From a checkpoint of a small mixture-of-experts model trained on Wikipedia.
Size: 10 layers, width 512, vocabulary 16384, 181M parameters.
Training: a variant of Adam for the experts, 1886M tokens, 8227 steps.
Below are experts of layer 3 (counted from 0) of a mixture-of-experts language model. Rows are named router (the router's row for the expert), gate (a neuron's input weights, with its number), up (a neuron's input weights, with its number), down (a neuron's output weights, with its number) and show model dimensions 384-511. Each number is 500 + 25 x the weight over its row's rms, rounded and kept within 0 to 999. Numbers have three digits each.
After each expert's rows: a language model's description of what the expert responds to; "comes before" lists some tokens at least twice as common just after its tokens as in all text. This comes from a sample of Wikipedia text that the model never trained on. Tokens count by the router's weight.

# expert 11
router:507491497480490531532456482531488520492485518504536477507495493478491517466507482473538479492478521491488470532491507523518482459502519480519513490486505491467495488463537499518495532480474475547499486461548498527499505500468475519538506524480518488536514563492479492515479488507521460461498524490483522479495532463521449547490487546511486489510471456506528491461566505505491488509532
gate0:453545491532495516467516458511472490507485486497515516494501527489493481525519498516425482475498481507508454507501530507495501491467469441491421485506523463502493510510512442499514440471505517554464483485459532487529500511519506479512489520535543490511505496464519495500494554478498461478500491469534513509469504510468503482527485485509509496506529545463519516474533513459531503461484
up0:469514509517511511482496535487519484486526500527501443515499471515538469508494471493495510514507522490488540507504553509496536463535484494491497489437488437482542495463502519518532505514516480474477513454479470513531526516522537499553526506486443442497533528481532443478482477502519520501519514505479486489501523497441479483497468486497475499533531500525532490504469464493495483474468
down0:510496489521509478478538541513481510498513535516496487540478492479539512509503493468447506476508485510477505518494473500497523475524452522493486517494497513497528497499489484530533501516495499514505496492510491498513512530465538463511488493513472480530511505524549532499481530465524519505498503465493485519464460499514461453490469526490511517533492500465494494550502480509471471513476
gate1:516498490518495514548490495517509488513506573482516494491515502507548551487485488477523525490530529507486517497489514508507467534506539465464494464441502436485523510496482472504494528494537470539502503503490494474478524486493510540536487555520497506494533504466532474487523498547478514478504506486489498457457480468504460539464504503500486457496471470506475501495527539526446462495530
up1:488501489519490495520495462498473515498525486545563508495477506528550466492469494494507483495543516538500537463514500505509526434466505478480480526459505475494497493476483488556498516494519488498470516508493472459469520543496515500522507500518511510491500503523509455506523476466507494471475483483481502498477459497501466501501517509468456506528505465495507542552525520494469532477513
down1:513517503531512508499463479515505476529525492559472490523501486521509503470483458494515525469485513506499526505524524542557507467467532469456496522492539495469475505481518447528479527524551432493515494508529461504487471526509541513445481512512502471522518510438489495497507529508551521527543530536460479436503512512462511484489506542477506453488481519503513482502457480474515507519518
Description: Personal name pieces. Common English first names (John, James, David) and surname or place-name endings like -ley, -son, -ton, -ie, -man in lists.
comes before: ",", " (", "'", " was", " –", " County"

# expert 27
router:460489508523467497496519500507511517536499520493475505489495498478468450498504467476495434515506508529472504493534514503496498473474519490484538504492509524470525445510505489496485537532518519546510501469533517522465527540467454542532534498501517478466508447532485461513461530511517453492535471493524499528507514489545481506478487494531524517474501502495506483503460508508503523487503
gate0:547457500538519507522452516494489495510516529576521531472510460499507498489485459505502514463453531488531543516518437513463463497524469539501489526509477471461531499531508463488461494470492539525496493484505463492500528512545472498497509482515488501572536482461520524499536501527513529520508530492508478535490471512467457480491472497500460465498507479481508464508518497485520522500570
up0:483534523458487470500523521503493528449466482471495500521503526501506468510494499505488463510512519505486464506517530508533540511514511467512520517505539510542499515472473521510525498515515461464504491525499520488513434461438537538509503520521503485488492525533449495468434465474510489473532484524506510463493503501532549519519511487514511531499494525506480543494512475561477486478457
down0:500427505511522463494509526484506516488467490536473491514532554526524506515472480489513496487512500495490502502462460481477480473464508517435462507501490505468519539484487496545527475495510518470469491520469470504509487519517514520520480502496474548487502550517493519541487459483522456530525469499458493548450498540517516477539507491523468508479508444498541458492524578517505461485539
gate1:564524541492486555496515520468514490477464525557494499519502500508486525489561500464463514518511519493519516518523442535516511476495503461525485493540500511525535532502517497497491498482514534482520507507431512524497490521521489520496521513473537495524460478522506577526497483479502482497463539500515480509515498492530511488491455519493456488508494531492490472497487450464505444523474
up1:553523536482493565481494520492492478438468533557481520521463475497503523531573511509475505500539512532513525540564452499492499468487484492521492524542497482507517520515552480514469509459552490507516500511478497498476476541514497502517530520475528458499457478503489563517485501497532505498476514495516452548487504474475495506483474485490467509505511540503505487511473471489495483478504
down1:533538526465488507475473522504502513484498513519519507538512487530518539501515532551499522490509537499466560465552516502482548514537491488517504483520506527480549508524490514486551546492472500477474491499447507519492518541495516503530504530504525438449480479504482540500532481494513463559494522508487516514494527440516476465528478521482472483457513489462498488496503524531501523449534
Description: Numerals and number words. Digits inside dates, scores, unit numbers and table figures (21st, 73', 180°), plus spelled numbers like two, three, four.
comes before: " |", "0", "–", ",", "th", ";"

# expert 9
router:473538504473537504495506494522513501497518507485450499479500499444516477537501557503500524471471496486514522525492541535459517521465510486473519475454472526545512462521497457495486522519542521520525510497508501514510503528462544505487516506527507518451486511516526521487516506509442502469528482494543492527546502526453516485461500515485544463550480488477503502467503467494510487501502
gate0:551467482497534537501444507528452509488506474488516469439532495538495487478567474485516518460490483450531486493489476482521506512519498504520470504530502502516518484518514510497531498437509497473446522496541495459513470476520516533545499513490503455536548514510523483492502494517503461480468497505485483547507507492481470440556481508539491477486525537472480490512463482560509513489484
up0:490496534509465470486551514470545486485485485518472499534454509473499533540488517502473480521505540535481493490516534520498510477494503491514521541513484494481493495485477485505493468531497488521531456498496465495479506523487507482454522541505480530467449504484497501488524512465518573520541493506493526442522488490528528532453492485490495542501450495546529512522549541490475496539511
down0:493482515519516586502490528471515490469501518537480559492490506513457483495499494525456483484496499514453489466546526513573522497519481503516533474543545471486529536501488519506522461522475469498532511527538518530474473502517475465543500469518468520490506524490527545518517468484474518495461526442505509486503525506506457541475464476517492514499455456522476475498493523497538449526542
gate1:486497518514468518511495540476491491487479486468480511494517466558467501448516528518513480493491479479497492487498506495479488449505487501488472469466489516505497496506482508490542521517478476503478507492516500526525519518492551543526506539516467489486474486524501501501485460465489491481524468506513507488507429496515486483490489459485496519498483484454476514515483500489493571483525
up1:486491471504488514476457523509489518486479474523515502450497522521508506525487500484535518470503513492499468515479510466506487480543493496491524502514502532524520513491496511520468483479484525496487501522526501451548524504492482475493478514514492459513491512495502505485491497502529504461466492488475500497474518514505485477475509529484479504485503516485497496461476499486544522439515
down1:487490510492515506456497496536497540519491475519528519492541499471502531505524507492494494520532532474481533530511518494522491487457454528505486475468493500508463453479516508515453497493513479495483496504488485543520514463530494501486529546477500480488470555469510495463506534506541512540484442491513524503485486455517492472532521517508521509505480502490547496508496519524512510498505
Description: Year digits, reporting verbs. Last digit of four-digit years (2014, 2007), sentence-final periods and quote-closing ." or ". and reporting verbs like said, stated, reported.
comes before: ",", "\n", ".", ")", "–", " The"

# expert 15
router:505512509495515522466527509465526517515474491494533495502490545484522528510503509457487497535520488506496512567472437485487511564484479517494494487492496495495489481515532466513480493545481518469500510530486480486505492487513511515505512478537556550533492535544529503474450506497519489516541476505512479527494537481510527459519485499500475533491515519481539511521504476517514509516491
gate0:505450459530486483501478501491489513478525508521484523452506510541486534457508512518523482434522530542541472480482547513470499478506463447482475484474468505506473527522529499568485501507456469492503506463494485496511481519483530525478486527531471520527492486459497492450526494465482515488560515494478527485460455513505488504482501471435484488473538532502500499462475471480494571506526
up0:472520563541480500529452506504471505470511476505536472503488526496491516540468493505475532459486503505515500485504516529510526526499492488508509501458503479498501480487464509478501485479550561495516490507516503508499538497516492488493518424465502469473498536484519458513551517486500425508429475473486499472508477519480470488513536506532496523546520518513512470491520525499511500533496
down0:455475539490460447509452524515543478512532509488526482548491501463531488513467475486523538506547524511512456503507484534491534492504502508502522499489475539495466504517482495462508507533487469460523508516482512468536473489514487536537531506492497536473460547496485491543480491509533497527493471479479477518526503496435489480486489527486456509523459476477492490513471480497526457503528
gate1:532467510474445507556513450505459480457474514506557517493522482523479529502484495491516489512492478503518523523511479509535515524518487520463536553522513494509469494522464497478510535469514531481492501493484545521497503504476494512490463482487488506494491505524479478418510543442531469452462479510496492496499507467543537494501490491532545503500503484501502508473532513484522486528499
up1:512524510502488513550469498428479464494486527536501458498488491439464506479527471503476485447486514481490499479495518540460516497489489492487486515469503460509470481497523480534491556490514491488479543554533476504516516474466521497521553525524465471500515520553495501483500515455491506465501494536483496489502491502471522475474477458520483491503504546453478520510493492451514518501450
down1:465500479527514476509484518526488561518520491484548463532537467535515516496494471462496496505525474463496483475470514488463531502500502512478520486489510515476528478504490432511472511497433522503513493545516510480522518459481506509478518513567484489484500486509523481506550529491475488493473510490477530482519467508521486518468545471539535477493498532486480519530509496533495518471478
Description: Organization and work nouns. Nouns naming organizations or creative works after the or a, such as film, album, company, school, division, group, Department.
comes before: " of", ",", ".", " in", " and", " for"

# expert 2
router:502495525555482465485499465554478560540486509517523522524518508489515516502509519471530477503493509511473490539487482495472494486503509499505449470487480491509505471512478482524521491559497484527494487521459478499497502472465501527479510489527482500479510505521467475463519476475480564489508492508516482526524499460497496523507546520514471479506506489517521510518491518489481494488545
gate0:494475504453506452484482490512460485482488511516535492495508492439529455500468504526489518481493501523500447480490457490542495482503489516462525501455483506493498470516462540489468532520520494491511516532495544471482505497473491527424520502514547505465473519483496459511527516520466481501497509461490505514482498486526520540468532475516451499506515504497511468497487504485467531491479
up0:471491498446459497514492485492514508543531480501481472523559501478523491519510531548503539478502553523536528475557525485508474495483464506495487521500491525503469479496468516530548501503520511498513464503521529473536517554524488482500503503541522497460489530497442510519471518486507507510510503520470523487491521494484525472490503472524504498504497517499478503500518504494485512447489
down0:491502487492495490512511480503540525466494481501555455509510478492482490506476498539458500466476499447502500515496466486500476475481520529501450512516505478507506549480519482502491452458509522493515498548493503532537489480499491515507494470513450515540502524498508513524474463495538514455511493522540529500488540500524493497475470499544526496537496539478493494462529485509499488473516
gate1:483463473528515486487489554481520548490495545474515504507517495520503480506519492520485470520543535506443560492505497520518541500501507481513533528506489482483521483506557498474543522520471479493516470484516484469466511531483537484488493499510483514502517457506488540519500490537522543482513492492521462499514487503493470493507502461457510492527469502511496516530493469459483470511546
up1:476480544475528483456502536518472511471503482489528524465535505469498476481506495527507496487493517506507490525483486541521478526486458455501525554513480535499517468506481474489475532492497512497539502505484547475514482494562480483493468475511481464515498504481506497493479500479499504509490525509519516505522516533463492517480446474488477533442483543526499541515491480514470497492496
down1:512507493544500470496491562469478513506494498528477492448516506500543506443489510486493515510470493469502454570526470516517505507501522498453500538462491501524495573494482493515564542468495497503550477512519534496480516464493462550454463499507512501551538500532524480504485525481509504528510523476534494494470517506556510529505516508497507496521477512516489503501505451462500510507514
Description: Apostrophes and word-initial pieces. Possessive apostrophes after organization or name acronyms (RAAF's, ESPN's) and early word pieces like ov, br, bl, often in military and naval text.
comes before: "s", "ing", "ed", "ers", "er", "es"

# expert 39
router:488543485477529466516495517500472489473508496450482522520525464515482536498473503489518512535487542514493489514552499498467483493527487488485458495492484500473529481473507516494492526517509489501510510443522529510520486533486492469506481535492501494469477456495515513460512488513546456505543508516514535521545481496531465519507514505446510518503552466538513492459519511504521517499481
gate0:465462480504471501520556481502493460534437487524483455515506512497493461468499485493517500501450500544511458502479501475516457498521517519488459495396519493495486521529487505502482491523467503511503503497500513487520489472526494462516491503479490484493513475531503483478475505531471482485514483500482513507477465514485537512507496537501524530531526466469486559467521554509524529513485
up0:504472453497488495516556484502504476495469518513492479534513482525507492509509496513526520469478524520518467507532482511517471500463529548518546465466504486478485511480507505556476514495512482527529496473487551474518458477479476487533520449476515497474525495505503482542475502525448485502479484546489491495499455527526525521474512561513563537473504469500485509483510514486485523515464
down0:531506506474479463498511546505492479485491506491478501484516511482496437516492489494470535479501509508473484539502497519531491512492488518477521453568536508506525482534487541495519457467470520524521492481510503467484534480506510482515513532500482487519515507500506459527501489496503493479519482522505530478464477492507513488495531507514535464506503541530494538520478542499474464502458
gate1:482516498496504478491494514519496475497522508487514508505498441470518505444498506486477455535476494486478466450557450528529497511506477467526497533506529523534542506486516531488524559492491494502511525492496563524489501526522559482510494529465503519491494517511517453471466525460519449549553497499510454473497451488534560515483453500527481497507499474466465478496519477489516513543463
up1:480489505504520488460501498478514476474469469497496516463510527502505504522462501547485509479553485511565510487482519470475555538489488496509500459487501530510514502488481505506505463511480482551486443503489512530520445496478516497497499506481516520466486547488507500513482507501520518501503492492496544471447452489508510508475478521518573510467506488475574540507515491514502510487548
down1:518487534505508556500485523480487491513491499465511483525516579507507521494454542496492518496541480481508496515518499518514485526502502532514500483458512522483520548526491481474546499477515461515532460500495505510485497492517508527532497558511490519454468492488495474485521518521530473533530511470478498485482503482508478503477487504471499484508509520484511500529509520616492520509537
Description: Measurement digits, demonstratives. Leading digits of decimal measurements, distances and table figures (9.82 km, 3.1), plus this, these, This, and geography nouns.
comes before: ".", "0", "°", "5", " km", "6"